Below are experts of layer 8 (counted from 0) of a mixture-of-experts language model. Rows are named gate (a neuron's input weights, with its number), up (a neuron's input weights, with its number), down (a neuron's output weights, with its number) and show model dimensions 80-159. Each number is 500 + 25 x the weight over its row's rms, rounded and kept within 0 to 999. Numbers have three digits each.
Before each expert's rows: a language model's description of what the expert responds to; "gets" lists some tokens that make up at least twice as much of what it gets as of all text. This comes from a sample of Wikipedia text that the model never trained on. Tokens count by the router's weight.

# expert 10
What it handles: Prepositions after nouns or verbs. Prepositions and short linking phrases following a noun or verb in prose, such as for, with, by, among, to the.
gets: " for", " to", " by", " with", " in", " for the"
gate0:484475510505517541525529445499458521466469532481500536451519524470509489475471522528496486506514514511499514518521534503482540552477516526523495521505519497487480509489537459478479488487508497470532457467476452474512524518483470502529541494
up0:531486504487480510470508573509527509484526467497483494503482487489511474454523444446527483502477507510489467499520508478464484530471562524547523514492496488538531480519490501558485469501506499476492464439497493527460503510531548485480449516
down0:468492483476544517505487524489488520471495525524470497472476499495503495505443453454493502499481501497561490496524512450473507528530493494505523523446471544510506469503488466507518477538518499461480502490529530510518554519505543510534502526
gate1:520482460495480470514533545518511484474497470483508501513452515495518490524496514499529497521502476503531520474495489490516532486468521526490561429486517515512515504541516477518510522409506503449508502525470525481497531516536512532511491500
up1:496528489472574516516528468479468484497521508506455486489510492494493507487531519450486490522485516510495485501496532465485429508519501514538450502453486470484490539509488529476507505547471499540490508487498472516487525522488488557493475522
down1:530543507471487503515558536485502542442453455494551491492473496500529493450523471440520463495517511518526490479543502503471480488474493485502508489510513437478534510500529470505513522498494497522481504493524474470499533539495526497491500515
gate2:516498494487475522519506508510493507530476522507483504487453471525486493514493514499522521517479475514485447509543522516525498529508522519518482497526512481508461497498470508510504544546536523526531526510508513469497498465478472483488476463
up2:496495526531539463469499482476509516518507533475536485520506518487494525506504482493472497500504479495532548508466472495449501501508473472512508501482503505542517497473478498502520436509488503505481506491539482533510514501511539491488476495
down2:475506526504491467528529533558492480485513449545537503505517542486502531476509498486512468483499482481509493468493509522483529453452500534475524514480488529502498518507476519553462447534500519477509487540484557519446474510467466517528561527
gate3:515468487481483496516511523522474497508503501496534502509512515504505537505554512494525566487509499513482504506485513496549462487519503507542447516504485544547523506510550496471491452480526494483493519529468476499509508527475529487479510491
up3:454490535485504504524496496470517484526515539488514491478536516481511464517435474510509454485497493495524541473504520483464539457492487477480501518506520465484497519497437542533561489494463537495509466525513472462531527470536499490479490475
down3:521505509539518487500526495521480475521515526512468545502528532512509507491451558547502504534516491483470503500515514457475517520480546494501525503493482505519531533481478492461510524517513490503534481491502511470491444470499498510489507501
gate4:495499490471514555435506466437509530519464503516484550463471489480517498516503533527511440481493507527482469492538511489463522494508507512497455500530483507463520513516476487479536507487524496545490500484515464467500502455506485508501489480
up4:522493516443504468512558519525504506513477522478540462504527502512516507475479519548493509518532436461516483499495493521502479503508515482489495491536509485522479524501539527552466519522494488477497508512537516478498519513486483440497515524
down4:530501502492506502549512468498513519565533503490467508505508501500487552500501531478481507493491507523516510456490521513512502518451509480483499520510477458485541489496494513504544469502529478520489520533519531527535499475526509537478491503
gate5:523472468471485490503536521517463505493470490490505471522496491520472499495458435498458538513504501481490509465485533491461522492521525483470509496474523513471475475581510532483517530541483553495515429539463501497472457501486470536538510526
up5:531499516480483471480519507506495487510467475477542483483551474492514501481500455451535495478494486499517448522492457472479525488512511499452506515508447514536562441538519525460470473511539504481490478527492535502501518514501490544534494500
down5:520512519479499514503480499538545549553480529538493480516509454483544469489506499475501507495495498519499533494482529507486488484498500487507476479499474494520503516495497501525489502508467528497477486527505475489542539549466503488498495496
gate6:534519452493525455489554450491501521500479479493499455472469489500491481493519493468477475465503538504500531499475521500455511536456504504460485474501519530502509464478496495577544505510503531510512509461538510518465543502500466531505506510
up6:440502520489508535515466540505480474522502541476488539504553463500501506484469517531483532507489448553504475506533524542507533452532480492519529537492496501460469492518499507444464525506496510492503501537496483480504490494489510482531516461
down6:523522518506516522520550525478514525517517484522533527519527466502490519469506518489521501491504476453477466479537489517444498518512541529496491548484482507574496531532517504538484474543544498506465480510491535504501495516462478512490472482
gate7:523491511477524490496545477521474493501428511484538461535489484522522448482505507485481518507470435509525484534474542501493504520493485492488429513482543546508501495498477502492418482512450504478504468522523457510467515483513480524515492509
up7:509489510479500490503498500524489462466472476508523501536522492525493471451511467496499498505523498462522540504457507522466472541496492479488510501498533495456521484538528492523496438495524537560541467509527525492485492451495545526475499493
down7:494507501499529454524514513511492480496514466495518480479511530497504511486494500514505487523528513465527496509507521499477541482557496492540522511461520511508508460527471521461492505529496498522522487471528501517546476502515534466500534434
gate8:513527463467508510511476514529508551475465522506510508519471513471484500483534487479457555479526516458498502490462495503534526487471503518467481502500555483497530527544450534493502484525510483504538474485512470474483530551479484524531485477
up8:519513520502468445476512465465489466484488521553531508483509486468515504490475504526538446538513470520492527515514483515498509503549505488528511504498439483530481486491505481513498500514513507511473486509522490503507533509483503510483511485
down8:507504493505503503456485485493509505480497498528501494464507519524484523496505476469529494536497486523477515491513483489489470488556479487549503480457450590477533460534500483463510492487497520513501509483483509482543486479490516481537514523
gate9:505526531529521520506552501534482498515486527496548478506508540470500476497486550509502491539435447531468554495469470505473517486490524504491487540466531527527467534503501489470533516497491500538531482464461509544520485481538480491474549496
up9:471496524542473554468529513537533457502459509503515524488496511525517448526503512527523512525470496475475566505459478490504472496507494530509472502487485522499470548437463483485501504512504492530549489489492500532571483465548509501511522513
down9:510492458507500500515517506502484509440506529531505495531496506497458458492562542497510512534455497493573495467484514516517478457482495506487505540473529452554489504510512524519539496447522482525537521481497463490524517518501508485486541513
gate10:506503536454472517492488512490501513497529519460536512530513494518462493518562490487499502510504506517534488515510511508489506482440514484479489503482540521481477435471455486462508504491477494461523489514458487517526490530495525495431507504
up10:501480508512520506507518468508525486491492506492530476509492497494484547499545496495486463506489487505551504477490557478540525532533519520531514513555463510509505514496497480490485491458512478488512526490511470499479501482488511496515511500
down10:504492497502500465458508508519497535463512453523459482519501490519515508532471450523480512456505489478497531478531518458519502498497526516519539506498500503547498492518504458508481495515507505507488499502492519549517489476487481442554510505
gate11:458509486481447512522506465487490490457511528478509462518482490483479520495485495503476519471448523536532485523530507480537475488507493516517488480469501547507534483514482501481465534503516474450496463518495553517477476502520457518483476480
up11:500518489540532530536524527544477520556495450502526514510534551518482523523533509555496496454491476494482479503525492501536524524487501528504510489481503437496517515491516529498476474497553450453525505498526492488531534493480462519523551511
down11:500481505492463471533504487552543473543518522539524514522464488507498496534501505464502524506515506497481520468478473519467493470484490521502509484512534572490501499493472500489517463555490494521508485491504477483462508482508526535478484522
gate12:479517513467507508458489484539476517536505499513552509514517512497503477505491502503532490525498491486503475533460536500522509470496477506507451543508461496496459467547552498510513473506503556485447545490514482525487525481500529527509496476
up12:530484533486477506516546552526482535507501522480492479467527515537560525497486498469481535486532513450522523538476488478523487502472500500483516482499512480492499509500496498479476499493480492529521461528459546482511511477496484529465507527
down12:487495532472504520553485485479531465532490531496493520497508480468506535506501526534518503502441531502483473488492500494541483478510530496448542498518503460450523457489531538478543465513485543506528475479518533519542483466477495503486538511
gate13:522517457450536489470476470463485520513511473483539476517507498516477541478493503528510516526470502507482502510481509516500513528518513518508506518508465515540457495492488482502487517523500499472476440535480447475476479494502515502523508489
up13:489457572518493505513510536498478476490480494523473520474516509471518460500481500492522480531566470486503493499541510509481454465519475483502508479486523501470528489488524518460537509475527505515554529491487508537544508534487496514455513512
down13:567476487499475477512490508529502518447530514500509459456472497528526517494437480479522487540486514483479483483495518541500527512539542471490495541473503470521500493538510517483487501522475470512459481529507482509505518520498468480542449527
gate14:521491465482532497517494511491518532490480470553526483529548497483487515477462468532506469495473509538490501514508502531514480509475501547487445499471558504500508522495488536496511541523483495490492462517501491467480500498512506498443514486
up14:541486533473530494504505508482501479504530491552508494508534409534515495514503470499434457494442489510486567478500532533485544496496490549483509510498519471529519500486522496510517477516498481509528538480528491459511498485524507481437487514
down14:521531482471450489489550492521471496524501518521531494518502492476513523532523477480487515516499505472480503525439485539470478510499526463557513498516515473515490504483530499518535485485488520498503517475507502527561515531531467480509472469
gate15:532507498452471498503465513477468490517491495533538522534557482486480429457491455522470499542516479515454484484498489528506508525502487522508493517456465497493553518457492475462516512465506503470488489518482514486535485472512515496512498461
up15:511478477459485458549477489508491471505493517523506493521521490505468474490504463473476480509522485529475516445493500512492519515478544488505499510526459504470513514467481486475483532483467482529492524513511470483498500501496491547497499500
down15:581511497524509500500499531468493535444510504543443531481504530492495478504459480559490505453507506506523535464523494493546507505552524519507508480517501474518483520486503448473501504501520497500540504523495474510465494503501521445480499463
gate16:533469480475523452528518519510523516512494487513527477462492511502504508492545459497480509538498523474518474542511487499491494486524489503522526527505543513496457480515502525536458482470464533476500485519550491522483523577527486508522453529
up16:463487459467511451509498473498474469506490471470561479510517490510505494538527477501478485556493524483540489500486515511480503533543456536547539482529547470468460512531507533491484500497501543491466488516549449528491556515506494514516462495
down16:482542501519519530484450442477480496444509542491484535487484515531512514541501519496487508484518496491510471509506528488514500527475445475472443480527496525480490481513481521508484459543453487460492490502479503517504574502494482502527507526
gate17:510489491464490492472512477511521531520487498485502485472503566519457539443510491531503488534521454515488524509508480539494527539523526508475482505477532462504560462526535508509489503546510526486538491529527465503530527483480491477497520495
up17:500475485501501521487461456548545514528504536510509531525563498459466514480485490515503486495499535481499472510518510494533472484469480503475509502532508542493484534470486472499507488508500483500489534465481500512470456498500480515514506512
down17:546498478492526532565497539468495533454484489495498504500554544485486482518541514533494505527461516482502493482499551479492522521495536439524473487503535474531482548495491518501514523484478537482474491517512504494508514467478492506526486497
gate18:482482463495518483506490474498513482490475495521497478538440544476507515489474453493529513494526486548483517493519473506509510484504508507562515508517522473506533508548472474498516504501502464478509527538507449468511490555473470520496518488
up18:488484515525495529498462476501536529500484514508510515511498548483543495508507499547502527515491492522483547512496495524502512503505501494523481493499486539488488452472531460470540511503504496495499558532510462467489500510452485483494515473
down18:484481474532490516522511467485544546570532499542535515476491504490486487548493463535478470460497545519540517520498486499487511526543509511445490494497535488523502515481497473496521535504541532517556472517504457462469496467549481502511515504
gate19:482506510496491503518487439528500481480512500456511515483530489487472524502536523479540518510486484490467530487475489486496501477493490511456523508497510487506516481519486521473490488469499505490492514517475494484518542501480514458461487486
up19:503500537501513519525493436521497486482477495473516511480532488473478519533537482510493518509518485492429497505485495491454497486494491507466506506482515474527542470513504491481482530467493539498459535490480486491473535504482500453488491488
down19:491522525511524491499512507497490536524478465492469536513505525569494476518504474541486494481545528471490489511526485482507482443504486437499529484477458487498495539468469491538481478508465518508561499484495522490461450533474474492493499463
gate20:529537508552478452507490485498507472467501462552483498491513532488531485471486493535505496501546547540475506512538481491509497510506502515488493480497506496465484513544547519497523570510513521490522444471499472503517513532482512536521522525
up20:500489517538455488519511516522519509487506487498449480493451491478550458509532470492483526504511520528490511478504490458503508501532494525503550477503509518445469482508488504439512573474500522532494489489504474505475480538504477523522523553
down20:548513500491479463476454513489463525495473518529520507511525498524500527540503490511481527524469541493501516500479515531543484476491519549498490487507536502465514479511544464500501493514534511491504492483518490491524521526478513468507503500
gate21:458479496461498489499510491526480518536478504473497520473499554485497542540494488512533527524492498512487481527490507498509533504539542501478473492526518523526493519493500520500506490521483526526520467489471502512485519489557484469538550525
up21:488445499496491495545486472489521473499459490552473516530518491530524522467496511516512530528505463499493475489495493516535511467516503486473505535473462480455536506508464463522475479494531560470492504481498481447486504473530520468488478527
down21:463530482547499492477480469519453485540503486474519498562534479509543487498519463480485477447505520524506501523511500497528502477544478471473505490499474479494522510473403518498490515487478508494441498528469539522483463477490523509498437484
gate22:475490523525492489521502510544559518489472511519503533522425524504486477507475523458498507511513500477507513518485473495485473558501482488548500475509541527491544480496492489470556503459538498491472527539469567511492526475496510504483503489
up22:502482481466504468513505510499462498536519523515456499517515463504494540494502455490509511530516564539468493486492503490540523471515523499437496528489469480455459507509471492504474488505477473535509471555511416471499483486525531476498500517
down22:478529481504546448516464489452518507526498520533474537513493495500472525509512526490511514501508523488504483506445483494524515486529471496493475455472521480535531498485538501478503505544497518495469496504485544532468506518506487464543494514
gate23:493512511511475574515470432539513507519493486483499485515518507472501471449493519487518493539478504483525500475457513514511453543481518520473498503517474483478469458494495495448503516538506502441519536541442520486492518512511500533500522471
up23:467493487547517486473524550464507508479489493494517522476482504490498534512526536530510491497490493484509523500484506498502486469487466480505521490510516492559508506482513547547525469494483513548466483488558495516476504475503520473481515506
down23:455515475492543462505527511488515495483524452496501554495509490508511503526476501477480502475527468483463496516507493518476501485467492536505492467504538519474499566485482486494509486529524476486513481521489483490473438498468493486485507489
gate24:513484500537511502509570501545498531495470496473486444482505468483485480517451492471486496488492498523501564522454497483508537535491559472483514536485456505541467477525471513472532466503488465519483525480500526493513579504504511479548512503
up24:492482514546522475510493480487497530526459486514490545506509506526481528480476454518524478532527471516518465480483503512535529486460532484467465485508475514521435476484500489500527534525534504537506496522519478494486479486466496510538513524
down24:492476518445527526507518467482512494452499527481490480506501507444505463457540478509469506486524485520492470526494506512447500467533458495460476469528525475486506500481467515508488477480509522473526466493471491483492494507482424466474482497
gate25:496484513489521497553488498515501505486497560444497525521539541526467531522498500457511505442526497434553519527519546503537492519461490493468520498481519524496514554483472516495509513505477480512455498491478514509513519516530536470514523519
up25:522496533513517500492488524533540522497541496497475493561499501471514487503529510453509485497476497489518510506484544520496505525482542498524512527476519561518534529511490460534525493463474489507502513492495508484497537479538469515503492498
down25:506481495453476493514505546550527488531521510485474502469472505520473481476493487507514504503503535506474452509460512557482477470545492511504511464561481514526462481470491466497504497495518495483483489462495438483531470477555468536511491495
gate26:427523517475464575507500490505492515535459467524523500475466557490504491511460489537519462480496477493535491523503464484488481524469468474492487494496484538486520492516538485522490468519487523522518537529483506532504538506519516503485495503
up26:497503438510494480485494478512542555475487542503481477506478549507540470490475539489524465502521536496507555517504511511496513491505512507466514490512510460532500497516494539498495504538486495450474517492510538498477487480506477542486536509
down26:546499493522538493440498556491496514455455506483478527469481493483439480496505524571518500488486485489504481504496509506506498467534509509529490514523501527498472489517505513497501526502514518506521484457473520480450517476484489480509468541
gate27:517515478497518509532475506509468518507500476485461440515528513483466522533511513515549539464507549472486519493516506542471505441462540442488477507467518537506516518522518506457520537523530483529516487472540472516504480486519507485477514456
up27:478497456460511537501484454529492490498477478466488521497486485486534522523492495502490486516504504510497503576523459536531474538484521496544503493498496510551511493494542517534430498552495505493486499493469507496503519498498471496524502503
down27:516502488513550484500488486502529492451505480466502538519521506489497543541496481487500507464502525528496505510529486498542467485471504506486498494489559486505506549498532554518488510514506549506460462487512482523480501517495469514490511511
gate28:498506487507496508479475553497484481525494495490505490491502477477471509506521520508540496500541511484454532539461492465475486501486503472461506500513519471514492526554510497458501501498509514525536500551488496511509525531509469502500494477
up28:520481435469522478527548437487467487522497491505533517490489513468504479490514517501494503509490478502480482475468479515539553490503493517492498527522483507472507513486509508478481505487512458539549513475541477506494543501478492495534525457
down28:508513495493540540531520469526483531482484515533541455442482462519509496487514497521498485520502523511488506500533551535546515453484464494529461472518484516445491473473508478486448471474514507543536535525512490470497508531550494536505533474
gate29:506528479524548458513468520490531517492492506518509501491545503483497537505497486536489480457549484479524461511516447526504480494483452481521485437496544512496512530486480501520504504516562499525504469515500504488520481467448497516543513479
up29:465510491531469496474494462495494505517499515498516486495489458455492478495526506470506487540532483483503576454449493500483463486516486487467544500478464556496486515487519479493494485472468482513528507462517513514442523534500507487462504471
down29:499539473485504508504509496538483483626497490486492519535494493502485481546495478510504503444458527511454493464495517483510489503450499485505557517550505512531489469525526455501511490471500481495497514516497488504522509463544499534467504520
gate30:511502519437435512461509475496447511501557510519516531483522502488509463524523463490532490507503511483480512525525439538487506523518543460494515483518477519466479519502504524506515502474485533509530504509486520492500504464498512491461479516
up30:492469486478551522510495524496502476491483501521513515485474492488557490526478466475497459535494544456520484485502508475534480465524535527487489479562484492507501491513483486515543445426537515521513464490499489503468500451495513520448471500
down30:442554481510518536527496524506496541516485489508508498494451501487512504507521436490484541494494459469484524471500499509512502474509484500465527507515514509547517488499476501540505488501501499491543467483528551498470493488463518492500511519
gate31:469495503507526485491543479533502517490499516512519495500510495469486519483495477563478506493530441514508496478517493486494524458480505488529478490519523502505494496561478514560466516526519557485511488491462497475458479473493471474495472522
up31:497503485479507507467478524498466504512481448518451486547503552496482527482522491520525517524515537469457430510530486505516483514500470524483530565547455485509503485518542529526495520472559476471507499511561494485465528455520511465510543478
down31:540558514550482525491507544548485467457545506504504483517485506510491481474474515529477530491438501490544525485485498456473481520501532520472552489490533555472483514498521514500516444536477458486485531467485499483512468566489520481487461523
gate32:486524501485492459571530487494488485494476473512491485485521414532488485467482536453467483487511528496508479510516442528507509504486544514515485494503487469528454482567498473493527526486450471490468538503488576488523504479482494507516545506
up32:529510534488528495535533472512543484495512490514477524506512537481474489527507519552532541533539465479505498503456496480505489524518510498520507483543547466515504478505545517510485461497478516478477468514468494489482497489504528488485532475
down32:502470522470474561547470495503526488561533502534491511521489533525529516530526459522525477522482496495487513457529549492524494459530486505498492488545516483502514476491478505501495501476466521505518454512521508561474460492545500517490502505
gate33:474498462515476489476509520459500481514486488510481469475535525479492501486548513474525526512531515542479541469512486475550478489505511485533517540457513489459536520518485487551521499501494511497517489527549523514528511532508492509508449507
up33:531502495514517537508467545472451485496530504527493541550516484546478551507474560525512500530460510497529433474534494517462479535494497494491527462495485528549466516525491524462507496489478486523499491530529447493507462494480527464471490478
down33:515487468507507496491532482525534481534467470484460488482494545517471515532538519452522524498517526431514512507466504424481484509543486526475479512514498516517498491476508506471545511503494502474502481542470494512477520502494456489487533501
gate34:526500501462523478508508571472456478472497526472533484520504495497490483496484540485481510527487504483493504526520551493516535488505520488477496520504487455505511533489493505530466544479494506500509518527513529512520539524474464492474524522
up34:502504483504514478557481519523537457544457526530534519508516517487456506496487455525477528530533474520511541470513509525564446501481443489475514518534467473503503492515507524516563539530565463485471484488477496531473517506463524483504510528
down34:463493498498531522488494479491567479386502465517493530517512477456509506510466477535534465471499511519497472502459492460531519498488495509486531486487559473508515523517481493528478494480533486492530498523489462516468504507498492480522526516
gate35:514515494491500518557543500552461584523480532525496500494533541485477496498532486490508497472506489508487487485529501507528501499488511502537466485470488507508503471472491516496488498512475530536528511495492492480541514521529490528555510489
up35:507505478509499537499481497513545517490463515489489477499531469486521486465528515467494493545461476552504521532491473498493512503482504504489507507452486499507511528531474474519534492515504530481454491513475508511460451503490523533467499536
down35:527451489499477523524531470498481534557504522554488473529465521482533485497475497480479486516520474490465464488552470495522528471522529499517498514505499496514490518466512499511443486497458518457535479493502487497531512488488527596466500463
gate36:511541439495513514458524489513443496533518510472504493506480520491491530492499506522504482529547500504502516505454499515493506505497538496529470488473507523505466551483520508521496500528482472531487488530547491484474495472484467498534538519
up36:506506480536519547447514528504442478501514462448522515503516499493501510517537492514486500497537478469521526526475468511480514521470497476507492529470514508483480506515488515540482519507481504498488492521562468491507474460473545512529504503
down36:526490503513506506513531529523518538543490513498505487534507516477485486502560514461451502493436492531505502530524496532512450472461493476521494548481478529498485533531497481475471535447522477484503517495503496477495469501494504486455491486
gate37:466469523496504524513529479479547536472534534555518518490505515450514503481495522480507480542494478511517468524513505458500515496471521487499506463477469549484495510481476484502505540527506516488464494542494519471489512487444459499481485489
up37:490460517461479515514496509513508491499441491503502478470486518488529522491508457526529504532530494501485551490450553492497512491534509475467488474497438518509453522495493474479529529480493475500512465500487480476568512503440512478530471499
down37:523512471472478477496488520487507485467495466493520538464485465493470495497539500524521523483534495478486516495498499464504507476475519553504528503499480488465484505473472529568459499497513455442508525488475552513532511489516461486497504483
gate38:460527499442524504521512442485543476503505483498495480496525494467497509507477438503453509485498499477495489488504515488483516487508475488539506496540496509474498516490503523468553534477530506508478462505489490486489469536537478503512518511
up38:463484466484467456528498480480523527471501467533491516461501528474503530544489488498497532528485526488545467497524511471463509487502500497529508504528470501503520511477516495505525521498520479520492477529492521524508482500517437514520505495
down38:523520501492475534513486477533529477451461501479501490515492498514490532497527505481528484468467489545485553558488527513533528479483503542495531450516499513538487488502504508491480493469529474488467537517496500502513536469532470450512565521
gate39:503483509467524488537489494473493491502489521513503518473539468459486485523460495523512517495478479526445481515476520484523498467526516490492505519511402511510490546512464516466510518484506504528482484442465457513497487498510515485513501485
up39:479497498509487506447527529489507514509528538502487485537486521525515537504543464469485529488506486480549514502527500474492483498487497493492493498484589492547522473475527488505477453524488485475506523536513520503467506546480477496506504527
down39:508468504501480527505475494489492492547517496497483519569523475574511485509511526473534526468461505557508466494478489534494534488495475508480484505448493505495522495476510517490518538481508510519485506508470536505496452532504518463569501522
gate40:524506500504508462485498489466495515500525464489491507489481560518503497488514504525500496494468479484503498546473512476526474510539492490510474515494510532489498525502493515527522501512489502399505466529470489532492497516481510525512505566
up40:517488505513476534549512478540511517503509524537492529519493462497501487500510487513497514476473544529500494506538499540459489522478485522479510534511526478494484477498497536481459500480473528535503526518559522488491489528493492461538536484
down40:488515507498506479479544498520488484586529503504532516503474486480456460496477477486469484526499516508490482498492475537519485473514504463500511491522487536549512506505544554498485498525502503516480524455561521480505506490479496505517484484
gate41:523502481490485519483481506517494480518536492523513483457478450488478465501482492482453491450522512491524501502481479464470484488519499498494514460460522488483483507464467511523463482490470513503524438493519510491556488485493477525498536500
up41:497485536467482515495479518488526500510502510488495508488531560504499491464509549451468500484471491484504526504528509502484543533543507456544482543562531515475541503508510486454491472498517490494468503485522439501528507463524536485469441499
down41:492488529528487545536482481513496487544488469464514532513490495498477476447488492494518525481501547470500495546540508523496498479487489542521508502477493472488470517496434533505489460540505489512530518523491513558472503545537477495491495522
gate42:479481558516493518500468511533565501489496525496513482477526489491482545507514481492511535512521541489498521483469508491482462495454493486533507542534494489464446508505506509468527552490476494510481475479542510498498447468529501478502482481
up42:518527506506470481469461540514484531497516507505491507537500539539466462462485466561491473506458538462524516489465520510495512455521527492505480466495502518492527516507502498441492509497470531488513498518506449477489508500435468469445519448
down42:504506470492463526526493509507468529523509473515495546496448483484446459472509482495480463535459497527563467472508460494483463496509484488499482531486482512490478519505480491475493537505511518502490540537479522528540505537455442522485526504
gate43:500490512520530485543505484493500508468495484498489506487461497485493457500508531426519481528535532527523554506544552550514455508494507517473485468520498582503530521467472487465517553519495455515522502476496565491507485481476494493508498491
up43:503501491563548464519461504486513532439505474515489505505456521483502450485517500433528432502533532513500563516530544509520480486506483489471475462521515557466527518491458485488519522517500458518492478479517544491469476494479510497508503499
down43:504512470471483500491498484534455518518524525452528520503501524530492545487458489494492465464498507491487504551488507534508483491503472506496500511548480491476471469558518528483457531510499504476509496514561491509486503476540479516499508498
gate44:473515473493516491497524496515525472482507512471514524484485502453500519498599471478453525506466503566495481502521502555482482486460487530529493497496487509527521516486498495486484529450468459475493525461505530520531501528483481503515492477
up44:507498519541472495451488515511486506481471504523503446485472543508522484498438537505558504464487505475498521532467512462530486511510519477497491514517524437450458492512494509499549517456521514498527487530504436503449515467509523540486485546
down44:513505526517513502538483534529506532517460443520500504481517536521470507519526480485477471546520478494512495529503456513520514483510500552470500516470500482491495553522499521521541504509494532460532478515516449519474491489497502517476528474
gate45:539508491519528493541466484488526511508517468463536516477491541520515482484477483464502490485479524528516490485495503490532518484529431475469510472499469470458461526491483510520490510488514528501472519506532464508495454497519531486463502484
up45:520523491490478516499530498509506488528509499506471496513488538473476512525518464510477526519494492531520477495494502481420499473489511495547521464466534471514572502508491502467532465487535515494505517522469540528477512533536507498513529525
down45:513504479538502569513465485491501517508452510509549514499507515446489523505473495518455503523485473470484499517499475512521510457510480471477516506509499511508504558485461522523464497525507484484515505431470496506463490509485517485472467522
gate46:531476534502573425531500496498441511485513501521504508517516472491442522496550533444462494545484471470487527505472463483491456521489522459510532505489470515516522516540522485466492489489518468523502460515535536524503520512488549504516477491
up46:553486532504545469534520505476471492461512480511502520535546480469449524489547531455494498514495481475475568493476497479443427490482490490495509479496475532509513511540506479464490482476489483542486491506523548524494533531474535498533467478
down46:518460515468474495540515422490492504531504519515474474496477462489490509485508479514476524506502462507500518477496531493517455540493518525517502493475523506481530506496484566452487494500420522478473552511486551492499504498540533471509491471
gate47:488520484506503509519507510513508522481502501480500464483475523507490519520527486535500491451490501488439488459522510479517481493487467470453492576497487449483484523493472501468534519463484515511486496488485500517485461521502496514481532519
up47:495510495514494523515484485481509520492497527486495481462504520473518537472516464541519500453490500459472521463544517473492528470480524484439472542530506494502456516481468516464522488456495514462485519524492493505521480487526493499485503518
down47:472520487539504481480473516517516524428534498520492498530501486525498508523479525504509497518476474440490523495527512528509492499516492499547489458460528493555486491542520503524499492507470453516538466515492482521526492451522533521474491508
gate48:460483522506492517542450503445461498488465534484519498529465447518469517533500500456470488498479494451513514490474492472520508527510517500535502475491483521495524507541478440468517451512521484499487550538497486485519547507496479506548466434
up48:491515501517494527509453497522511498508503513498535491515519472528483510557450487486447518525467477470513510532512434486527505499475493534488532489490503513526464464506488518499515479544478516539500499514494490466520541526474529463523493471
down48:458517504532523513489480468537495461493502482492532461430485554528478507475516497533439529544485504496484545514533517501513494558493518542509504514504481548501516441500454549507507518453561514520507491521506578491483501511474501481497508512
gate49:561494512474466501518493506520521494520515500518467507494483480475511517466525480471523446530485520519464507492504482520501498533512498517540505503488483484489488507517501508522489455509508507491527518503501554511540492516528501505540496473
up49:527483504510498513493511530460500460506513459470526477514501501428450513464494511493509476482538480497537546492570505513505456491498508508486459502499491513506496510508531519498503462503497478506511543502461513484512519514556534462525462530
down49:566497558511537505496468547454527476435491527505495510510498479472509483532457487517531497509481509497550531490530483472460454494528495496486498529476522456521491508505486478517478519492506501498522526477470482496497440499501517451515488490
gate50:554473518439512487485480493463513467473524509478507475512512525510550439501515514477492531495523476556509501502485490529492500496492541494486503498452504515536551491514465486491490476465498486510479520512469505507461511486494510497485483504
up50:514481465481488530507464521486530498499501497482511475512509478501512502533499505495513537482488493493540480513503491443517530500558503495489521489467493449506503520523487485465519485468512473500497538535539485536498475462505471505485523447
down50:474496428521538477524512565504503492498476500477482507509497529506510470471538498501499511508508510475531518508486489513496472488507511519538480490481515494478517512468461506462487494503515537554493481515515480481461474494477468497503495494
gate51:518494474526507499463483530479484481502494507484516500497499524479463504472537505503466565494526461498478514525502519502485508523535498493493480489501495524500487526453471488535506457481482458492499427507502475524512548493468488531532473544
up51:542516471501501495504515485510482483489473515531551506519456456491494506526510480478528495480525457472516541508502470545484519506501535474497532490481531518519481517506493490485526472510483459548532557528514475500544529519505488492541487537
down51:475499507492499510486505468526474474586476507475475466464542516499492553529483503501489491498518495545457497491489501484508462511476478467503519496520491539499542496493483527511477495489528518509522490510471483511455470480453521480487500502
gate52:509495487481508503531533487503526515460529546510515490492506493471472499520456538470508490542530466448460508506450499513527536468497498498482505490481502531531483537525474478465484537504492447487478525487512488466530491495475497484558481509
up52:506502472467486515498465485503505527540505445518511497494520514532506491558460537511540526504531469475516482514487496513526499548485492496534459531483479510504473478481523509542479489496497474491494478520500521492513512475534501516473519506
down52:528518509519494480498489510501543505454479479524525511496519514483477528523503518487486503515507507511502451534486496511538469506488477528495539466519466526571522513482488456503548503491526462507488440487485475482476512448474508534510515492
gate53:462551529486518478522472499484481536462488508502481515518497491492469490504531507522548493501494489458551493517558464492491508474509459474500460517509504472471486490485489500528519510492529493537460505482519498474517511472502502511501502538
up53:489523501460521496474507524500509528464479462485467545523488485522498476478522484505554471530529488538503511533505502542509493531465498524502467511510500479527478522489490514505500505470509488516501492487540483479504483474489493490477518531
down53:463538497489513469499444502512454540450541464497458523507519492525495462503511509518530512508483479475533512469489484475492477533448468463520505477476542505501536494538525532480489485494508490512492483492526499464509510498476530512502466508
gate54:473506493525456513527521468480508514497458474525505525464477541499507479493468503510529471504494480490521495533506514500539522503495471466539509493451509450484426530484504507494518554486484530486466547495478447503518496469463495491498544505
up54:510493480511547483477462506526483505483553508528459496512501471479453517501527522500473566502496496522478555487521467479478514522498494470526502543533491504504524504533495502452473461463478500527513484482518495496475517491541484510473497470
down54:476507477488494469560524475487474523541518503473496477506500500529505484481530517485521527546485477520474526454515541493473503519472504466545532518515537535501521519537499528481513545475501526497494510508503550520500531545520486485534516477
gate55:496497507502453507488479531524510469492494523492538509455493456498489468509535510493468483484537479492512483492523489483479493535508510498527500450477516522516536560486479477503445516461479482501498544491508518489519484480490477516495450467
up55:496536443526485496518487462512493496499476468506470467501490425547451477504519478535461547445484503514476512472488495488497528482495505492488515538483526488512481510511539500468469501514479457523501521514496472504527549540506523509518526506
down55:493497472509500541503479468523528516446505501503477474510506498518531461483484499548488476514467495471525492562569501475483504489501502455508471507501513526527495493496502510478518509514460511519449476518494509487516499517528518497481492518